config = dict(
    n_experts=96,
    experts_per_token=8,
    balance_bias=True,
    init_std_router=0.0348,
    num_attention_heads=6,
    head_dim=32,
    norm_eps=1e-05,
    rope_fraction=1.0,
    attn_scale=0.177,
    parallel_block=False,
    beta1=0.95,
    schedule='wsd',
)
Below are experts of layer 4 (counted from 0) of a mixture-of-experts language model. Rows are named router (the router's row for the expert), gate (a neuron's input weights, with its number), up (a neuron's input weights, with its number), down (a neuron's output weights, with its number) and show model dimensions 0-191. Each number is 200 + 40 x the weight over its row's rms, rounded and kept within 0 to 999.
After each expert's rows: "mostly gets" lists some tokens that are sent to it at least half of the time; "comes before" lists some tokens at least twice as common just after its tokens as in all text. This comes from a sample of Wikipedia text that the model never trained on. Tokens count by the router's weight.

# expert 64
router,193,147,257,189,245,179,203,273,102,161,243,227,213,219,188,155,255,260,262,243,132,220,148,159,230,148,214,241,201,193,222,228,222,159,188,234,210,238,186,230,229,278,193,181,189,159,170,150,165,171,220,215,302,187,214,214,225,154,177,179,172,208,174,184,122,210,208,254,275,209,182,227,205,130,219,191,192,184,148,157,184,174,212,137,220,197,176,245,108,236,208,246,150,239,231,233,181,236,171,182,213,190,205,158,136,208,213,211,170,209,243,235,217,203,262,119,228,178,165,139,350,188,199,226,228,272,236,236,162,207,226,158,213,144,230,105,210,195,182,173,197,226,201,246,182,216,145,266,182,219,234,181,220,214,250,165,204,177,293,221,219,94,202,224,209,169,212,257,246,158,197,230,198,195,185,206,163,267,216,150,152,156,235,164,202,225,233,207,110,243,155,210
gate1,254,229,177,169,147,189,199,241,132,197,259,254,164,248,161,226,186,167,173,208,125,178,213,194,154,211,211,250,181,240,223,217,245,160,198,193,136,207,225,227,257,119,236,220,197,219,187,212,200,242,220,264,200,184,132,212,230,170,196,126,222,157,191,235,187,123,214,245,267,247,271,221,177,163,167,175,142,216,180,261,143,226,293,165,172,259,207,195,200,215,186,190,125,153,233,287,185,228,122,162,276,209,229,161,142,248,248,183,185,144,215,233,183,128,212,265,230,222,156,163,151,236,252,204,138,185,268,182,223,216,192,215,162,183,209,152,200,282,176,203,234,166,265,240,204,206,102,247,190,167,188,133,246,172,236,166,244,219,284,203,260,190,184,275,201,206,148,238,237,192,191,216,171,171,178,267,194,230,246,134,196,184,234,188,175,173,208,207,183,173,118,226
up1,200,204,213,158,156,187,184,203,150,201,195,205,200,288,222,228,293,163,138,240,244,121,200,233,159,241,239,213,195,138,174,181,214,170,176,230,163,197,285,180,211,232,108,247,194,190,197,166,322,161,209,242,175,225,207,208,264,192,239,224,176,213,274,165,201,128,187,253,220,180,229,151,192,201,239,160,208,234,108,195,141,215,189,136,177,148,130,197,185,127,105,144,178,218,192,194,146,282,223,245,224,206,204,192,153,218,215,174,264,211,175,224,226,257,281,215,213,188,219,204,181,200,227,171,166,214,105,234,248,217,201,216,221,265,189,183,115,256,224,196,199,176,152,215,192,240,211,176,187,186,303,217,245,179,200,199,178,186,238,250,245,203,180,205,177,129,187,167,168,174,257,186,159,192,228,236,198,182,264,221,200,190,195,173,261,183,222,299,188,177,117,262
down1,170,189,201,173,244,195,226,130,153,180,174,212,201,162,149,149,171,209,172,248,163,167,201,197,196,292,242,257,229,184,122,179,77,158,197,242,126,212,177,164,269,144,220,176,244,151,191,167,160,245,155,255,196,220,196,252,248,270,119,142,229,195,200,226,201,224,197,192,167,218,161,173,266,206,200,256,205,236,166,227,202,222,195,220,256,173,222,174,206,250,147,260,184,208,196,270,215,228,203,175,193,201,187,294,220,259,126,237,235,165,217,204,177,141,248,157,176,285,154,199,157,199,169,202,241,244,271,155,205,222,241,235,127,214,193,181,223,228,215,234,232,185,183,159,209,172,196,186,217,283,138,230,232,178,172,110,298,267,190,147,181,145,193,215,193,161,149,197,243,242,243,204,226,186,175,228,186,228,204,204,216,234,241,176,122,233,266,167,138,153,223,147
mostly gets: "epend", "ital", "ional", "ution", "ular", "ican"
comes before: " ", ";", "ia", " —", "ent", "ation"

# expert 75
router,196,142,243,171,199,155,241,183,149,180,201,190,184,194,140,266,190,275,231,230,192,154,131,172,154,148,202,166,236,177,222,223,222,238,181,191,202,289,180,235,207,196,139,254,114,153,229,181,158,198,220,180,213,164,205,191,201,240,168,227,175,182,213,218,50,220,199,305,195,256,185,192,186,152,193,148,162,185,117,172,171,135,218,119,206,207,159,214,119,213,139,242,154,155,231,199,210,228,220,204,274,206,150,159,159,175,179,206,177,231,179,242,207,180,248,189,222,155,197,142,218,196,229,207,182,265,228,184,178,240,196,187,279,175,195,82,234,236,205,180,191,260,177,218,262,214,181,179,213,150,259,157,253,253,134,147,166,108,196,197,274,133,197,140,219,162,149,248,271,212,206,198,202,240,171,204,227,205,159,242,205,150,160,205,214,180,196,207,170,257,178,203
gate1,189,174,250,181,189,197,186,247,157,187,208,119,190,231,188,161,115,203,180,276,151,166,178,131,211,188,156,185,231,246,200,257,198,198,164,240,232,170,121,229,238,120,160,186,170,193,192,207,204,220,210,233,210,178,148,215,173,251,152,169,172,153,213,180,112,205,173,174,147,239,228,189,213,232,144,191,164,187,142,63,201,217,252,213,256,237,202,230,205,214,197,101,188,132,144,245,124,191,226,210,195,214,133,238,173,239,154,229,118,160,277,174,87,237,219,175,184,238,212,250,283,200,176,220,206,181,225,230,144,198,250,191,205,184,200,199,144,259,263,206,200,181,200,275,231,136,239,208,254,203,277,186,141,248,208,118,199,230,188,214,230,165,164,216,190,212,174,147,226,166,232,250,218,226,236,231,206,192,186,215,158,187,108,178,214,239,197,208,225,241,238,248
up1,226,184,230,161,196,147,138,214,186,135,157,276,161,224,215,197,185,193,203,249,193,199,213,167,169,233,155,153,236,189,269,162,186,151,152,222,152,211,211,223,189,150,210,176,162,220,141,163,217,195,191,155,126,239,170,180,191,156,242,222,302,260,246,196,167,177,229,119,223,182,210,211,194,279,150,247,201,194,248,165,193,220,190,229,214,295,220,215,201,234,213,163,240,239,238,208,147,254,243,246,165,256,141,174,171,141,187,191,248,190,253,137,227,205,178,246,168,217,240,247,194,307,261,218,169,241,177,198,94,160,200,166,175,199,182,188,168,148,254,252,266,149,183,245,211,222,262,237,226,131,189,259,146,136,245,160,214,125,222,191,202,275,169,254,228,149,169,230,177,129,170,160,206,190,243,184,227,245,210,248,193,162,228,159,264,172,204,280,206,195,238,196
down1,232,290,181,159,255,224,147,242,190,241,236,246,210,193,177,194,161,180,245,174,165,173,245,235,261,200,230,259,159,157,214,220,199,234,226,152,157,336,202,184,212,239,188,231,139,182,240,289,174,170,217,188,221,176,283,184,206,212,206,267,217,189,209,203,298,170,239,115,207,201,153,199,145,204,204,114,159,142,288,234,252,219,162,226,223,228,138,89,217,215,144,217,300,207,158,175,217,208,245,228,230,224,203,191,253,249,190,161,189,185,181,211,236,180,198,194,185,198,166,178,157,173,215,132,175,235,217,219,214,196,223,257,208,207,229,198,154,112,246,135,178,197,198,138,203,191,207,226,201,225,217,162,222,192,157,225,208,187,183,213,160,191,198,225,167,209,194,194,208,227,246,221,259,253,232,176,168,197,150,255,293,262,240,297,179,256,223,188,181,169,215,300
mostly gets: "|---|---|---|---", "ruct", "ution", "ican", "±", " design"
comes before: " |", "0", "3", "5", "4", ";"

# expert 51
router,183,114,260,203,238,141,200,167,122,151,235,179,240,206,175,167,207,177,242,174,199,176,167,130,245,144,183,234,204,177,210,308,175,132,135,189,264,257,168,226,210,218,275,155,117,164,164,194,221,164,224,207,249,171,140,227,237,199,215,211,86,164,194,236,118,150,144,286,233,227,229,297,189,156,291,159,120,189,133,153,144,192,203,214,184,187,211,231,222,230,195,209,186,193,191,237,185,217,223,215,198,208,195,203,174,177,201,189,198,214,159,238,213,211,229,122,176,161,205,139,222,201,191,151,182,242,207,203,163,250,169,140,221,180,111,158,202,249,217,170,191,238,245,200,200,169,166,177,205,202,277,180,283,164,146,154,168,211,213,191,158,198,252,181,226,148,170,201,259,206,240,157,166,178,211,185,232,218,179,164,234,108,215,161,215,149,221,197,163,206,117,171
gate1,232,206,193,190,209,218,210,193,203,219,138,198,218,288,177,153,186,170,174,181,248,265,217,184,199,163,152,259,183,161,107,139,135,158,151,243,296,205,205,165,207,208,151,155,142,200,245,207,219,199,168,199,247,160,173,170,160,215,223,262,135,139,98,198,160,141,221,186,261,187,202,187,216,225,211,251,204,168,153,182,173,182,224,260,221,141,192,222,252,200,230,140,216,211,195,181,259,268,211,140,147,235,159,187,163,255,194,145,194,153,244,166,197,254,170,179,212,251,216,109,257,191,244,196,241,187,227,212,149,155,168,158,239,178,149,93,268,189,155,122,216,215,226,219,223,206,129,189,221,249,135,209,257,174,232,173,142,144,232,257,181,120,214,215,274,125,199,214,240,221,255,136,216,217,108,172,207,200,199,210,197,173,213,172,199,171,197,186,237,204,210,180
up1,252,248,192,178,218,216,138,278,206,247,240,200,212,160,238,234,195,181,213,255,199,204,235,180,223,272,243,208,232,233,205,257,246,270,210,212,144,158,138,158,224,210,220,186,205,217,114,174,159,249,215,210,188,243,196,191,234,231,179,166,257,303,246,162,248,282,212,164,185,207,230,170,184,220,117,143,187,177,211,293,212,117,224,176,178,180,222,198,179,256,147,232,185,238,191,199,182,157,179,206,233,194,220,185,228,255,171,280,181,199,225,260,161,107,196,174,292,161,228,204,223,173,184,223,149,202,179,251,208,160,204,283,104,205,267,203,164,186,143,284,204,137,168,214,181,291,181,198,215,194,269,173,153,195,194,161,182,209,245,188,191,199,246,218,120,262,188,199,167,230,174,228,149,276,257,225,258,181,191,169,162,217,145,196,231,224,196,150,174,178,164,146
down1,190,136,245,166,155,187,126,165,172,182,268,226,138,119,168,267,209,249,261,178,210,217,146,160,201,155,142,167,155,203,214,162,231,199,165,220,234,265,177,149,175,230,152,232,195,159,223,202,205,218,219,177,202,191,213,290,173,179,190,315,181,173,180,273,187,251,242,136,257,253,218,155,197,194,204,157,142,250,189,126,164,187,185,168,206,195,158,182,197,223,224,216,142,180,166,290,180,198,222,143,152,262,265,197,131,163,218,192,217,243,165,174,167,187,181,140,191,193,213,102,272,210,236,208,142,179,219,200,193,159,162,300,236,156,166,161,207,183,225,185,196,190,258,251,222,206,173,193,204,133,176,243,289,247,228,153,260,183,193,256,203,210,254,129,186,181,221,201,223,150,171,210,191,251,216,202,268,189,154,199,194,135,186,135,198,132,153,224,169,178,211,246
mostly gets: "ap", " off", " cap", "ip", " sup", " Sup"
comes before: "1", "2", "0", "9", "8", "3"

# expert 94
router,201,151,236,143,226,212,180,158,137,183,198,257,179,224,234,223,192,247,175,218,257,164,159,215,148,139,295,204,270,191,198,230,199,186,160,235,229,267,233,260,192,164,148,218,147,186,209,158,193,182,240,205,210,179,184,226,202,189,215,212,118,172,217,212,100,209,169,251,146,196,187,230,217,159,229,165,190,198,171,201,195,129,245,197,254,216,116,174,162,242,190,254,178,220,268,214,193,247,222,194,158,102,194,147,184,200,192,228,272,144,251,199,212,169,237,199,171,182,168,212,264,159,170,216,182,278,235,200,170,206,228,236,202,189,140,137,176,128,240,172,200,229,284,193,152,111,155,200,190,212,216,172,196,133,181,170,194,85,185,270,174,163,238,119,246,162,130,206,226,220,203,277,145,160,224,242,204,205,194,205,209,214,120,231,199,135,172,230,133,266,163,211
gate1,192,166,250,163,231,218,202,161,164,201,228,197,193,268,243,219,175,197,187,241,233,162,179,215,241,256,212,143,203,166,216,201,173,187,153,155,170,263,198,183,156,185,175,168,151,190,249,177,307,203,283,184,176,244,151,165,230,236,198,211,147,206,210,123,175,157,199,247,172,205,271,212,155,173,134,196,195,162,215,237,236,179,193,211,199,156,124,190,149,273,248,173,316,160,221,156,196,278,134,230,179,160,174,187,197,190,236,234,192,239,224,269,248,204,209,178,204,177,221,255,269,219,183,230,187,158,302,226,222,241,174,151,216,139,223,156,295,83,191,178,178,229,235,252,228,190,164,157,285,184,143,206,164,209,201,261,204,205,233,189,211,180,233,171,243,248,176,201,212,224,199,185,200,211,222,202,178,273,269,185,239,130,186,114,246,196,235,203,148,271,154,246
up1,194,202,111,165,208,159,156,157,246,238,171,215,140,268,153,232,209,167,202,245,227,192,246,152,203,212,204,171,221,124,234,118,217,267,120,182,184,232,231,200,170,207,162,316,205,187,195,210,226,134,253,176,146,172,168,189,210,150,271,203,131,218,224,231,189,218,201,259,222,218,278,292,229,210,146,253,239,205,224,295,164,253,182,232,212,159,178,187,219,190,264,194,175,173,240,185,237,171,169,235,199,214,207,221,220,202,201,154,201,204,128,210,186,210,223,165,160,207,268,219,207,269,258,224,248,193,307,229,207,143,248,163,261,237,210,189,204,218,182,264,234,200,203,252,187,215,178,211,244,220,171,199,237,249,248,188,194,133,164,233,196,169,222,237,244,218,184,187,192,132,247,229,243,225,217,178,214,135,127,112,216,238,200,145,206,128,227,297,200,169,234,262
down1,202,313,247,229,244,215,237,287,225,184,227,239,183,255,205,170,117,210,173,195,215,152,200,151,189,175,172,215,162,201,251,197,145,185,258,192,209,195,192,179,226,205,191,210,165,150,195,211,159,225,190,212,300,239,154,174,142,89,182,212,211,98,265,226,202,190,220,256,215,255,224,249,189,213,193,246,252,199,204,163,158,245,275,250,271,167,152,208,232,173,214,220,219,118,169,221,226,196,207,177,258,206,281,165,260,225,230,241,157,234,270,170,200,265,193,207,233,162,197,168,245,178,249,284,155,212,269,189,160,206,230,258,231,160,223,207,206,204,124,185,155,200,269,284,155,173,216,255,249,186,227,159,206,280,211,184,178,260,180,195,215,227,216,189,234,222,178,234,273,187,150,218,176,239,177,152,188,252,162,132,187,179,163,271,194,188,145,215,194,173,240,217
mostly gets: "ided", "ved", "aged", " develop", "|---", "ilt"
comes before: "5", "0", "7", ".", "8", "4"

# expert 15
router,221,225,169,145,196,188,252,196,124,237,196,222,225,236,182,196,239,259,219,152,191,195,139,159,242,172,169,239,202,187,233,206,277,142,196,225,172,246,240,228,209,186,233,219,161,105,195,194,185,223,218,183,313,238,191,192,234,204,166,173,88,182,192,128,125,172,161,206,224,140,190,177,188,126,181,175,189,188,106,211,142,166,223,193,271,188,190,209,172,238,215,252,182,215,195,157,159,203,212,188,223,213,144,224,145,157,160,200,189,222,268,191,199,183,210,171,242,185,239,172,318,262,218,194,216,291,184,177,132,265,178,210,219,182,213,124,209,234,162,135,180,248,268,253,209,228,211,227,132,169,223,193,223,222,217,210,201,150,210,272,172,139,230,242,236,187,134,190,226,150,159,167,166,167,205,215,214,263,118,138,142,130,171,212,205,208,136,191,194,197,116,196
gate0,208,235,214,147,139,184,205,253,60,118,231,163,166,166,259,188,246,259,189,223,229,140,217,201,216,172,130,214,162,210,225,245,271,176,96,168,208,321,218,198,137,197,198,136,139,237,111,160,240,212,236,178,238,184,191,252,249,228,170,104,225,131,216,219,146,213,174,191,205,153,247,218,237,175,171,175,205,143,221,219,196,173,151,220,183,162,231,287,125,186,248,238,164,261,194,230,184,149,210,209,171,222,212,201,225,165,175,263,265,187,175,226,168,173,251,162,190,218,143,111,238,231,190,218,199,268,193,229,198,227,190,217,199,183,238,168,163,204,192,222,229,254,206,211,187,192,222,210,123,243,196,219,219,213,235,252,232,194,164,239,214,96,240,166,210,224,151,165,242,145,248,164,189,160,189,226,182,187,167,170,174,208,195,201,202,174,144,184,156,250,157,188
up0,173,190,230,222,202,186,256,228,182,207,212,203,189,210,246,225,193,202,223,230,138,231,201,224,136,291,233,270,175,155,223,200,237,255,227,251,170,188,184,190,208,159,175,256,201,259,214,127,165,223,201,231,281,248,174,214,263,145,201,111,220,214,178,204,181,238,236,225,218,203,249,204,208,177,181,253,175,162,183,256,191,190,147,214,212,261,161,124,187,185,247,192,195,184,146,188,162,92,290,228,168,157,233,210,160,299,256,267,263,229,181,247,121,157,219,249,183,216,149,243,189,190,155,197,149,224,159,173,246,194,198,177,295,174,189,227,196,186,214,189,273,177,211,250,281,190,223,203,206,220,204,131,216,149,166,183,232,120,223,218,229,193,139,208,205,205,240,279,136,221,178,164,237,300,195,189,191,190,237,191,248,249,164,225,194,196,253,315,217,206,190,152
down0,230,147,220,193,210,200,225,179,230,169,231,242,157,204,175,177,252,293,227,193,250,240,208,247,181,185,185,198,179,192,225,198,289,132,239,173,180,180,268,173,212,153,160,167,214,221,201,264,259,176,275,172,207,164,223,193,267,215,140,159,118,234,166,276,192,193,219,251,285,165,209,220,257,169,246,259,204,161,217,183,261,153,248,249,234,231,182,247,176,151,197,240,259,210,259,174,224,163,176,179,201,225,180,191,194,229,267,257,217,195,154,141,264,218,198,192,167,217,193,194,153,218,187,202,160,230,138,163,170,213,224,190,158,183,168,292,212,256,203,192,140,242,210,211,195,194,181,151,249,178,197,216,229,239,188,219,241,218,274,185,175,203,214,158,305,304,222,159,182,155,296,185,253,301,212,108,156,255,203,175,172,195,147,198,214,179,248,163,165,206,209,125
mostly gets: "he", " km", "stit", " |", ");", ";"
comes before: " ", "\n", "|", " —", " +", " −"

# expert 44
router,156,154,164,190,244,271,168,204,93,215,230,208,240,273,200,179,127,193,222,225,202,233,182,156,218,133,218,232,180,147,179,260,218,136,189,217,181,265,220,160,173,228,153,137,235,234,249,194,183,192,227,185,224,241,197,203,222,213,174,196,186,198,195,209,105,182,221,180,237,193,168,177,107,202,177,171,170,180,198,231,82,170,209,203,187,213,220,226,181,260,211,155,128,188,244,245,192,225,146,208,255,171,192,160,114,155,191,207,160,168,204,162,176,163,188,183,249,204,158,147,293,130,181,230,199,222,208,258,115,224,246,166,242,186,161,124,222,259,216,193,122,257,236,216,248,155,209,145,240,159,241,185,243,141,132,161,190,151,211,238,178,148,216,221,192,131,114,221,179,240,153,218,202,127,199,250,162,245,154,196,234,128,244,152,219,210,203,155,199,232,178,190
gate1,277,181,156,168,204,187,200,198,237,159,260,155,260,214,206,207,180,196,199,176,230,134,168,220,136,250,189,190,114,205,106,276,183,191,227,247,230,192,228,169,222,191,173,211,195,188,184,239,186,226,239,142,163,270,171,170,239,280,189,210,209,229,267,140,178,139,172,160,284,154,307,218,201,190,229,224,255,193,175,190,151,126,173,214,193,219,256,177,215,227,254,186,235,180,195,200,235,233,170,207,217,177,176,94,144,172,159,69,224,192,203,198,212,200,217,212,203,187,229,213,182,206,214,232,151,208,242,211,176,127,233,177,252,188,161,158,185,128,230,206,174,207,256,142,234,221,161,210,264,200,155,154,221,176,187,158,193,244,254,184,234,165,221,189,132,285,222,212,189,262,168,121,118,163,251,210,228,198,150,288,217,154,195,213,271,202,144,152,196,235,205,190
up1,191,176,172,133,239,230,156,125,259,115,203,181,181,209,148,222,253,199,222,190,120,141,158,275,203,182,234,236,276,221,133,226,217,161,218,108,203,173,243,160,228,178,181,219,216,230,209,172,223,151,200,257,194,219,224,243,213,184,143,263,199,236,329,166,187,213,135,199,204,198,189,231,180,180,200,169,208,237,193,181,168,196,163,188,252,169,227,183,262,199,144,217,218,51,245,189,222,297,205,151,207,171,234,228,282,176,170,270,207,222,163,200,244,229,206,171,228,180,193,203,240,134,209,259,208,203,304,131,205,213,193,220,222,220,200,213,195,196,144,210,149,238,244,181,211,205,214,227,187,212,165,229,187,155,213,227,146,223,202,120,262,233,174,136,171,249,224,262,193,148,171,127,184,227,196,181,224,186,203,185,180,184,221,118,293,160,237,212,163,166,203,188
down1,139,159,128,180,208,235,183,149,190,220,237,200,205,155,290,178,203,161,158,189,268,237,230,216,225,253,159,277,229,223,232,194,282,233,221,221,170,163,202,169,243,149,244,233,204,239,134,195,155,231,198,128,140,188,153,233,160,259,224,202,195,242,271,148,180,162,200,125,181,181,158,139,199,213,203,151,196,140,256,191,170,211,191,158,255,149,252,170,183,205,151,168,183,221,232,170,224,156,239,196,208,257,166,111,258,213,150,227,234,223,234,154,167,194,227,242,198,102,229,246,211,202,234,193,192,180,83,214,229,191,207,222,216,212,206,182,184,213,171,217,187,241,244,273,251,195,147,142,217,180,245,164,157,223,150,147,187,104,249,219,149,213,230,223,195,223,162,222,239,261,172,273,226,267,243,184,223,202,212,202,239,164,252,125,166,201,282,161,232,219,195,131
mostly gets: ".\"", "\".", " Europe", " States", "ć", "owever"
comes before: "\n", ",", " The", ".", " In", " ("

# expert 77
router,168,169,237,157,222,186,200,234,114,198,173,129,173,223,220,157,226,271,168,219,258,226,129,177,237,152,195,255,268,182,152,244,228,200,180,193,245,304,236,213,185,159,198,202,139,238,214,143,183,159,177,142,219,225,230,202,192,141,220,187,107,156,198,238,147,140,216,201,253,150,209,185,141,170,250,151,176,141,114,157,208,213,210,258,181,142,234,193,179,214,221,160,161,175,243,123,226,252,171,193,267,200,183,190,187,204,255,179,142,167,212,165,217,237,240,180,191,208,143,177,276,150,186,207,243,249,259,259,129,240,161,184,217,197,189,211,167,266,225,128,213,242,246,237,239,136,227,170,242,223,226,168,241,207,203,188,277,185,205,199,134,114,231,167,184,142,200,219,202,171,177,183,188,208,204,222,246,185,133,238,205,142,168,248,280,177,243,182,227,274,165,153
gate1,151,210,143,202,244,206,260,207,183,223,208,215,110,199,167,182,180,265,224,220,151,140,356,200,118,195,217,156,198,150,130,181,253,144,161,113,267,241,219,230,218,176,179,236,223,188,214,133,154,130,192,258,218,201,244,206,194,87,151,183,211,120,217,182,192,201,251,178,183,198,233,201,98,201,213,184,177,207,149,247,203,117,227,182,231,169,157,239,237,245,218,190,164,171,272,109,157,207,180,230,247,182,160,180,185,198,251,221,156,207,184,146,178,204,189,139,255,236,143,168,192,164,174,231,225,200,258,132,223,257,175,123,191,209,195,216,161,156,210,221,271,222,261,181,207,196,121,198,233,225,218,187,224,174,160,206,224,228,147,205,173,190,267,194,162,229,161,238,211,208,248,217,187,180,209,184,187,174,193,195,203,195,247,135,160,160,214,157,162,181,138,205
up1,189,186,179,241,176,172,167,158,224,279,246,137,136,242,165,213,243,143,209,162,226,201,196,220,218,238,129,247,178,228,207,187,243,204,232,194,180,101,78,239,213,129,256,167,232,136,244,258,154,199,180,143,192,220,216,250,130,260,275,219,118,241,130,192,250,226,250,212,210,166,243,154,179,164,209,224,229,240,179,212,177,201,235,204,170,146,250,218,210,227,200,252,151,187,200,229,182,181,208,202,141,206,166,178,229,229,153,179,158,226,124,177,194,159,266,261,208,160,231,228,288,204,210,168,194,179,181,174,167,211,234,188,243,214,239,236,283,156,140,221,206,181,227,195,199,209,191,108,190,175,204,278,174,191,124,153,119,142,169,263,179,204,212,185,221,199,218,231,237,137,234,133,222,194,216,206,186,189,146,196,234,175,192,178,229,306,152,179,245,205,146,160
down1,251,202,204,139,202,100,281,173,180,225,203,191,284,168,189,186,128,213,267,184,184,191,184,180,242,222,195,226,183,212,205,110,87,220,210,176,183,225,165,170,227,187,244,151,210,258,242,149,218,216,236,186,158,135,227,268,205,207,176,213,176,230,184,185,208,202,159,166,180,162,229,277,246,156,176,172,281,202,236,161,274,146,146,254,278,228,196,228,214,202,178,264,154,222,218,231,249,212,217,191,166,163,127,192,169,123,210,305,226,161,191,218,78,203,163,177,225,192,193,109,187,260,103,173,193,184,191,212,240,199,130,216,145,206,150,197,197,218,214,191,268,149,193,207,222,202,179,186,249,152,216,193,139,237,274,162,219,197,272,177,143,192,214,132,212,170,230,161,184,266,238,167,200,178,238,228,189,167,228,182,256,184,180,168,220,173,199,200,194,232,192,243
mostly gets: "reet", " West", "ks", "ters", "ins", "ches"
comes before: ",", ".", " (", " of", " in", " and"

# expert 54
router,229,94,264,174,234,191,195,202,159,158,244,233,189,225,243,183,174,179,177,228,182,222,167,119,222,188,238,183,176,147,188,232,250,218,169,222,186,263,225,256,118,158,199,182,240,202,211,173,155,213,189,221,157,214,190,236,211,178,208,186,142,225,157,199,81,198,151,211,248,250,178,191,159,114,279,171,169,141,164,210,217,105,200,202,217,157,158,223,136,189,189,200,135,153,246,209,165,245,189,232,246,132,188,203,188,209,233,190,289,165,230,270,198,157,284,221,180,236,218,200,239,159,192,193,155,184,233,158,146,220,205,213,297,141,219,186,143,242,224,90,236,209,254,247,202,173,214,173,238,193,271,135,252,177,197,131,173,186,140,156,226,150,177,213,180,153,191,176,231,213,202,174,124,244,182,260,198,206,218,199,187,140,211,235,174,131,200,171,205,280,178,176
gate1,186,110,201,128,172,149,114,174,170,239,249,266,197,176,171,193,204,237,192,227,199,245,166,164,231,178,208,168,180,162,141,164,182,220,237,182,190,217,218,233,117,218,202,230,179,241,163,174,228,188,199,216,191,211,186,246,225,183,181,185,224,229,190,190,159,200,119,145,185,145,233,272,159,136,230,122,138,182,134,224,242,193,178,240,281,196,214,152,253,220,188,183,173,164,214,134,232,175,194,205,212,164,221,208,230,197,157,168,282,179,173,233,187,255,188,186,211,194,188,125,271,230,216,250,139,215,236,219,177,201,260,238,207,103,241,222,177,173,221,99,286,214,230,159,209,138,199,264,137,233,173,162,169,136,213,241,180,202,156,196,197,113,258,161,231,222,264,203,153,175,149,175,244,253,93,211,282,176,234,182,158,176,249,217,190,206,200,259,212,153,170,156
up1,264,148,157,233,167,94,173,188,202,193,192,243,159,175,188,193,229,175,187,176,192,250,190,131,165,204,250,184,221,219,123,265,231,204,200,191,270,236,231,257,103,188,223,158,197,240,198,182,190,173,204,274,178,161,191,236,218,218,283,230,246,170,166,168,198,187,200,187,248,178,220,288,152,176,210,262,161,171,159,242,259,169,232,233,208,179,187,168,165,216,201,177,207,196,275,223,177,236,184,234,159,199,159,211,261,182,195,212,261,246,242,131,221,217,164,145,250,247,198,174,172,223,220,243,150,190,285,224,152,236,191,301,250,200,259,235,184,202,232,83,275,218,179,185,244,181,287,158,198,245,207,145,133,163,224,165,227,225,183,157,246,247,206,216,193,103,193,247,160,158,229,214,265,223,232,171,183,159,163,208,225,217,226,171,190,165,188,235,167,204,155,105
down1,200,240,172,252,226,199,160,246,180,222,207,187,206,123,152,213,190,221,172,190,261,157,244,260,173,225,197,182,174,268,239,238,195,174,198,178,166,191,97,94,239,199,196,123,225,179,244,220,173,263,175,224,159,254,177,234,181,217,135,215,208,200,199,251,212,245,218,148,179,171,169,218,207,103,203,244,185,213,165,116,222,141,229,158,221,210,236,222,200,159,259,215,152,262,171,276,172,245,172,180,116,189,185,239,192,226,199,213,175,248,153,263,210,207,239,196,165,203,218,234,230,211,120,196,186,86,243,214,227,275,170,222,217,271,164,125,177,226,240,158,235,159,160,178,175,184,146,173,170,182,162,178,172,187,169,180,224,160,270,263,184,188,119,167,174,258,208,243,178,156,219,242,230,94,157,225,212,164,240,246,247,201,193,220,279,142,179,225,207,193,254,204
mostly gets: " Party", " team", " years", " club", " season", " group"
comes before: " of", ",", ".", " in", " and", "s"